Weights of a small mixture-of-experts language model, trained from scratch on English Wikipedia.
Size: 20 layers, 71.7M parameters.
Below are experts of layer 4 (counted from 0) of a mixture-of-experts language model. Rows are named router (the router's row for the expert), down (a neuron's output weights, with its number) and show model dimensions 80-159. Each number is 500 + 50 x the weight over its row's rms, rounded and kept within 0 to 999. Numbers have three digits each.
Before each expert's rows: "raises" lists some tokens whose logits its average output raises strongly, later layers aside. This comes from a sample of Wikipedia text that the model never trained on.

# expert 22
raises: "spite", "ploy", "lies"
router:498565431446541583514475403462547436502430491572473433495479476505518549472470477549499450467515460526490538572506488564535538405487492473574434625568504453541597434487575368493541425489537582506493450466522524506471347543473508449542554555
down0:450534573472510494538496466482499463562575514463576467494502410521491490506496463470491424433607437554394485549454507472542490501499458602544462471501516490564394430396525537510468509491384518504462462410458517455445523511554620512523523468
down1:468544543468618511469586435525502536440499502538567540534481538526518512579467563541560535453539503472492464477592495453471597381546494467532447569509544543500518456531536469533453386561472456453451538439523541445508486571503511501429499432
down2:597505545516600474490454492434510500581541498553541502496465448452542549469445520479535532377466495628498492492558435488530528503501442513586518529409460543525527445479529552512497395485468537519511548445498368430404429542447428561439442462
down3:489458414556418480490461458495396557544552479562501420507459471556406558504372475424477572528520459466468474564526559615491528512558514435350532561538507576489494455454458526548504462514498477529560562493470526562445422577483456424545473452
down4:435439460428557514480439538487533528474637460498442466489571548486522537562411510400516605552550489404441467440485490519554485441519612425488474485487492455489474457523551512552479482506420513498521499546574468490505511503519542472551520474
down5:422479502486484423572484573438533530489576488398405442559486492549531544406634540521460559498530450552398496495538495511421538550418646524515427583444624479486525534469497422470465544622568475510523470579551500454419454564467456520470466472
down6:551567468458557413532444582475516584555555536555546559475517518533427586476492528433533540368472445546458422493514492495463493532401552485579457528521527465451449393481489473473474525464520522577505446559551565461513427461480559506538482477
down7:505538502599458474550501531463495483477495482593488549599530475431515494394522488541500515431502515535449465450460477482520449431535483544480488378396465562532564454494484544536496429546429536629564475612548479502538578456494613508473478494
down8:461435452522428509474476509475378506506494530568449487471480473554546527541491507522464486432447465427429438588502481533502459571417525431490508557598535582525492525551539443582501463552496413481513473519517433527431506494390489522477526536
down9:433442500501472547487492377546516479448454505471476519541422510518468507510503429499548609549434418539547480621577443594517459510563518529485554557574518507498535544475420460440380517428426468480501422556506472462520539602492417558533474580

# expert 20
raises: "\n", " However", " The", " They", " Other", " Original"
router:480560574564452522578507462536442535534427434582404471504505475449526534466494499417469470473530487477547556516485445484476503444483389550439533398482461429521499522556504517490482486412525449396515500537485480536474470543453460601444607584
down0:524530509487557461520538520599510504494580441509439461426502465509470492541471553479541473502494522490487478596538588550467493502417477595450515444546571584447510545542502480489405487489532555501595382516556489448471523529510465530458495501
down1:475536503526416447547410495363464421498559548548325513389513510434502517483478528550470557519434448459521595455554471581465439479580449471465454406504593493506619493376520449455482584412453537499461543548513526489567454535494449531582463540
down2:523580434522542458410493501486479507506484515501599603560473540406484536523480479542517517568541514526538498505512498575500470504441530579542609459605459453568574483513516448406502448556565489435424444487480473515414609529544481436615461465
down3:456468549578494447591463471403539395549491469512534450389444538638467555532534485498472453481583542466538480480506589516491500532462450515631511541473469546528531521460577533465370508460469519502488523437436617576521502541542403536465486599
down4:432483502461545520515524503540552466517525448492503532481539524424462536489539538546499441565528524552509518533487507445557510380467525472467491489539538514540514534473482453511501479488534510500467525628444412419466550496539511474600515512
down5:582501496456526529539499465533489508530489394597502432414546541456556529490483560548436498457417419522520531555528481481443519478452479491497493478519541378516600485550463521450436516491571515441514448578534462418412463614505503564486519529
down6:424535503574475466537536486469477481568539513486521564526543503503519546444493455435476534473508460437534453529505445529467493430497567563526513445460430434415457431442458472481526564444547394421540437498506465474528451481461530555436522449
down7:553493524516516506592462567522448536518368434537420408488477463424532460423479552575452550540517515492397503546432524509535493507465381554482527406437493523437447480495497494491508601519499511576471485512534491439506427534501607452588472455
down8:488427596590547435501526463427474570553419428516453506463505459469575437524530578551488425469516505562454464514521641453514501494558499534508596467493509537670462555553451529507426487511502505541490523423530524512498448515544493449580593515
down9:458597498554431502392482557505529502527531512441553555396554568457446522512521543433538513510592454553491468488594512568433442483540484527531491511533506510497600509511560492480504487537513472470487543512491376574500430381526516431553569480

# expert 25
raises: "^{(", "ult", "?"
router:541483494468546427432570527449462468499494541558567447452484495471479465516432569494586498593499500489556530527550584490523589497564466508503505460405464486606508521398437600478456421413561527520577503508468486498468525484554518564431522510
down0:512552486488518430506511355596431465441529524453507515506557470576516521516489488492466582560517473431538498482475406586532479434554552449479461544489366540473486534487536452517502496526485485527528462469559379460527515515544629635529518423
down1:520537479551513416532515445471584486559480545514503490440527527446433513589488487517447521561504406442463476517567539425523493477452434545505541471464459507482413473503527509458468481449477588516484479517529604462531514611451416434441568423
down2:458439463515491489509484556510571506484496454496581487598404556434522519496480489489446536475475557607468565437488404420500535438487430470533515542448481568437407446496503545564489558500485507542472596526582430428522541544585502432548500421
down3:460499434524548470504585534534556542530570430492573521595505616509535469547470550623451599577546554526485450507501636523439440435441384521459488548445550496572546485444452385418494513415537495550573431442457381540519507529516582592500536519
down4:537452526552525352489514575487534516430475558468549499506527439520478586464424470493512509557539573532485546580446507487564456524404562520530527514539518527456567524576419536598495488562593491515527509469485532564564461542588499527556532488
down5:448428455489425520500469520389488479488475462583559504418553512445427556478451563475387512490459445417532418489535497549542580523447466570443478484570530446492391604528507501481516486555471451430408584577477557543531533570508514579524604508
down6:492379502460541497460470380493525541500447530483520438463450523480446589466491475502494447542503498445476430533574490526545599563456474485539471488485455484410503493501585593511501529467498535491499458564527507486505457489510509366487441491
down7:482571511451538386483475409540436375461495486514492505501556390605531488499503598492401537456499411465570542465465457546565549523502375465477399528457574484476497533459498587598437501488472546568480451479466489489477551462444461600510438442
down8:411557461512404504411496526439472464480478532513507496580549512500489411552545556464477444436478464527414410475497513532453591513513450514534542445578465436483494500491469415459568459495495492446505492488545486527504514485486521525409533517
down9:426465430463439520465494535539496538446519476460565544474500505585510563570565478496422493455521468498511561499466580446524419503501492493528446505543434517567420477518508439486489459391529508499498423515536554474556398550531474548565495573

# expert 9
raises: "===", "====", " the", " ", "==", "”"
router:479442514517518484504535450479552459463401439500479402502577490493429481532457570474441600393512575538463493456568548522402522439459594463446567488477473447487478580533501573457475493463556514521520560467508541427495487472518502524538509468
down0:524485558648487505511460552420472570420422559410572500561511521508620465442478433507535499528513433402549570527456574587551445537457493489475444519434458503538495498462553495547554421518399516446560457440530419647548504477462434550514491580
down1:494422519587521572459494481475516465495471508502555485529538560605483499496501477503508573495459505599526483522491447500511457524485513478536503481442375505484549546468525533444458422488509491588530566440544423520431493448483497442542430502
down2:439469481570421362553494482534513538499484482546511558500516466462584494486462555496371492444615514532512524473560519523618470507484491489482513536460518423511521532524507524486543409492482581443418567519515454587458574517504511567557552523
down3:512450509377528507569436401516511424559536522480530375540563530486487509511450587477581520481391490545595499518527528499450508452514434510531510525502410463568534444556487518473414475451525455499553454446641542503563448533501510555365453437
down4:543526497285557482427460498570498478531484589561428462473427513459466568641501497467477491477480483541427537531479498504448477471536465527487576543556608602442463577536479562481445531498515485560462471520531487522441466494495534490561527483
down5:446541555534519482554472478505538497582479437562524402416546411514568487519474460469560516480514500547503497466536537522528427454367522503423525525411469639479437538540440497492370488432451511472452504473477578458441504572526404463439515462
down6:457528482569486429481554481461568449428534570486587405586561467535535511465469505498441513479464515452543405441545532510556500498467547404458531475503533378585454488445479564518557452411502467591458567459502426606486482444558507562458442533
down7:507413537432465471468571482486474500503429518486389484478460494571455548473590481533505533497464535546449507504502450464533464525580477511447571465457381493441528522569437534493556482502488474522452516480540486687451525449504471555488584489
down8:540464474484459397445617481431452501534479471466492540499495568459517518579478522537491496519504502536470572506495542499507564471467484498557446458434447574474508542477435445542532488479601559522453482527499457488561424491445373445560499506
down9:609512517513489537520465426437506466433501575496520482564482544570508547460464467505544446496569439504580532565467482516416472456458492528561412559522476517565451499447512490532574498497516558467485513502562529604538516604363514530405486483

# expert 18
raises: " February", " November", " July", " January", " December", " October"
router:494444434418539486371471472600447465597422496587554549540565507514473504457488500458495525449492450532480486508460538490519482556477451452549566433552487531518467466488438473455485373438562570488633496495539521539467547488537481500472456535
down0:523503420455476508513436490539483420478554452441474513437543489487462469486590460486548506471482459477594489487537579455427427535426446464435490524533454551561546436429518593500440457506613522461485502444521469487468459498528454406574450562
down1:522467489572461542477477543498399626506573436454447497527491354405455482548504431421468546544512482516398514423530466507568448512449514471461582543482522520518477452550561513406452545540463430555554546440499495440529452497455595536460521412
down2:507537474522558602546529502490548485459559491419493455520454451467443439444488411443551540487448536515543482526478427493434533459498520563428540410427441447593419464546489536414566525502527512542564547503555489559500504425578539498508498484
down3:440463463468498490451440459601489471520392528516395500537562433521479552519532582467469521471455492452510552519611483472527513546432517534467554440477403644455535406531470582510442554460486517474455508445497468508422434507487434504453487554
down4:535518498594463497492554505452495432522514514392553442527526507453539424519455489515529447466466424567534527392466464439458545580550488545485483458541465389567449467528516581475467511437450433476552461454496452519505476490495488571520510481
down5:490421547442507507493469543489559448514455560475490439487448472486510443487450405544463534523480392480426510404469484560526429572456506587462503516503470495488497615416513459517430472599462552580515453521546476512549473574535455448547609503
down6:495514507511503495534433482477488625436517508506477541529522478583551480525533484505579443484445470549493538554471493560535527501547482579502481602549434547496505532525526483531472514439515495461550494439562487434441516429572538544441455445
down7:474399487578425506450521459469579452452527520507540546501462467439516510519565467520503532477467464417445539469450559464458498463493555521462519475488579596475484501509509522548536477491517522546428486542557462509514496497543498534468490479
down8:519386526549437436439517491429431532506541479385502505516479488415471497548502446487497539491528421446504543490466487540473495541462484500425496485488535509482501540592551504473452423452503444515451554477532539470472475409514527537550465470
down9:505491493576449474501491423533530502502508467496428516465509480608453545532544529470497520520461488497449467449526510493571523454488575476454469478451528542463469471534483478598484572458517514603569481554424519438426475505455534500486556410

# expert 23
raises: "ified", "name", "aries", " Label", "ify"
router:411451433515560571520539574501503484497391486427506501452554533457499415473501626512569499554535408471543410530502494527548657520655567406484497570544439469516524502530479485495461526535521442544401561503452494505576566471527502522486498516
down0:460511473443544514351481538436504446526423502574533484536476488595539514500522508546553535427452448470543490545484474576509510425569456450576460522486403539456477619529503512495508509426556557589458477425549497477502517410509567430484539502
down1:489589441578516394472491500476505434469547554544460471522415565504552472487445500538513492474545422499406513504489525601502497471513455439520425454550499478483537497424538582485444547498563588510446479581451447430453544527459499580515498430
down2:459484428514462431477511556475504611469553514454541494524514522490573500434513528491505513509511373500508604487482539395438422490448599530497579459572537530435486501498500473504498489515483515417476513535411494463473453574525466540457559536
down3:453460460500491520441511515454491524498462565579503462435460447471462506517529452516524475437531369517476386533580535532498497415538543571593478497456538553600391514442525543480524506520417549505581460568441516467527494498473486558495604528
down4:534562500441387442523468499544471422461491502417404408605545398490545490565474452471534503482454443549496560543529481409493548415453436409606565608568579487479473463549557510475464582476482455501516506452502519466550489515483425542440526564
down5:546533499495671515467515506585497579463440479533552462539507478414453495538441510568534568591623443505587514543546512507511508602506480475480623557446467487541449533410502529509402488510525483453366525515504556406482485527489478550495527524
down6:467469555510512490579604517486483478442464491514486532532494378605486510498502549549539449512499489393485451544478637477494502449628469388497535500537430462531623467465612583498322535532414528484479556545521470462557567448501437473576551514
down7:496516504502525457511526583619418528448478476391527557520514476499459490447462492494480441485547569493434513475520511561516551566552492459512480546526509409532517523536513495458524513574534452517567515515471560523413503504477518570522538544
down8:532612478538395456562491665457496467501599444515555594479428522425514432450464479538451446426472457474492470406425447436515513550493456442510457499460522459473470458459552587527449474519482492483439400519495442559489452530429498502483448567
down9:505555469505548538599473540458539460523441558535513588488468515525498582547508442524471510524535547494458488486461446516537534498569580515535484553395601457587491413513488428613415398545470551480558513315465434483535493483497549497471494567

# expert 16
raises: " which", " whom", " meaning", " whether"
router:472582426604537487412491489434424479505507494434423517562505478468565553442522565502558441547489518390438520517426486578501532533490451481404503422582520527517522488464495508480513506472594561434462504461555411489556555467520472486549459559
down0:478484538537498481498486472340532535490424557471427466533551491459526433488513627563505620443548573300466532518494530633519537485481475536484549417546577606523462414442531497578458503550454471509416511527506450509537506463538471466562461552
down1:518553616549495516474444499446552450549526575481462503542549534422475463597515582466416406505517530468573504512466453484397508497484540430443470462515484465564467423512440483495541539539578513485501590463462501493478517506469616464505444537
down2:511594399459524575477365550485402511523343502553495429608451547462544512536590475473468543441547517347507526476509502503404524388435423480467484413485503601555566477405497513554503549513489507392543459451415538528445560560492449564469473490
down3:486431510535481520441565445368567524508448489473422390474522460468442457491490450533410515506552543517466543486534544548514572452543535437495556511477564469426516500525466418565441477502526528534501503468444582543640577535536384450496467516
down4:492590427476528514412485533572453543490585544506506401548509485437431423489452501497554505486578490540410424408448449452486483457540556452595485452538453546546534492522490653560497459555455514532485524413442527507559519523562534450526536485
down5:471475518448531404539388415574514496436343567573496490587450440466524467425513524550481532491528442461491524553504417374544493492593491496508472495402491485554516515579570537413502448548526499510495394501531535570465520516485498501532528529
down6:494434462510532547532478480418564481479506523593552489517474596489487591449442482448469548528473387482481486578490497582478650394548371541380500430536523475516607471403495489488474424552505435528580553523470481556536573553517398591437532487
down7:514508538457540437526490561593425492538500546568531495439439494485511449570510401424491491501522437494448522512601454478514495559518454592447486481482513586551474466616597547583444572546507563569534458429551575477478531500559517521504435456
down8:448527524476442590460465486530519425488487533555574485507511475457402524391554583460525512570499492506472512585533426411446550442584460583516451457466475562541418522513477501556521467421443589477531528511472405509476450477434533464463512505
down9:416504577445449521452468498485479505511562542516597418410452477433532483436482387469480577518533524539428468460544424444549557585449554504401443464476529465513405422544456551461436458491595434542514550596493543501479493440556521481604566545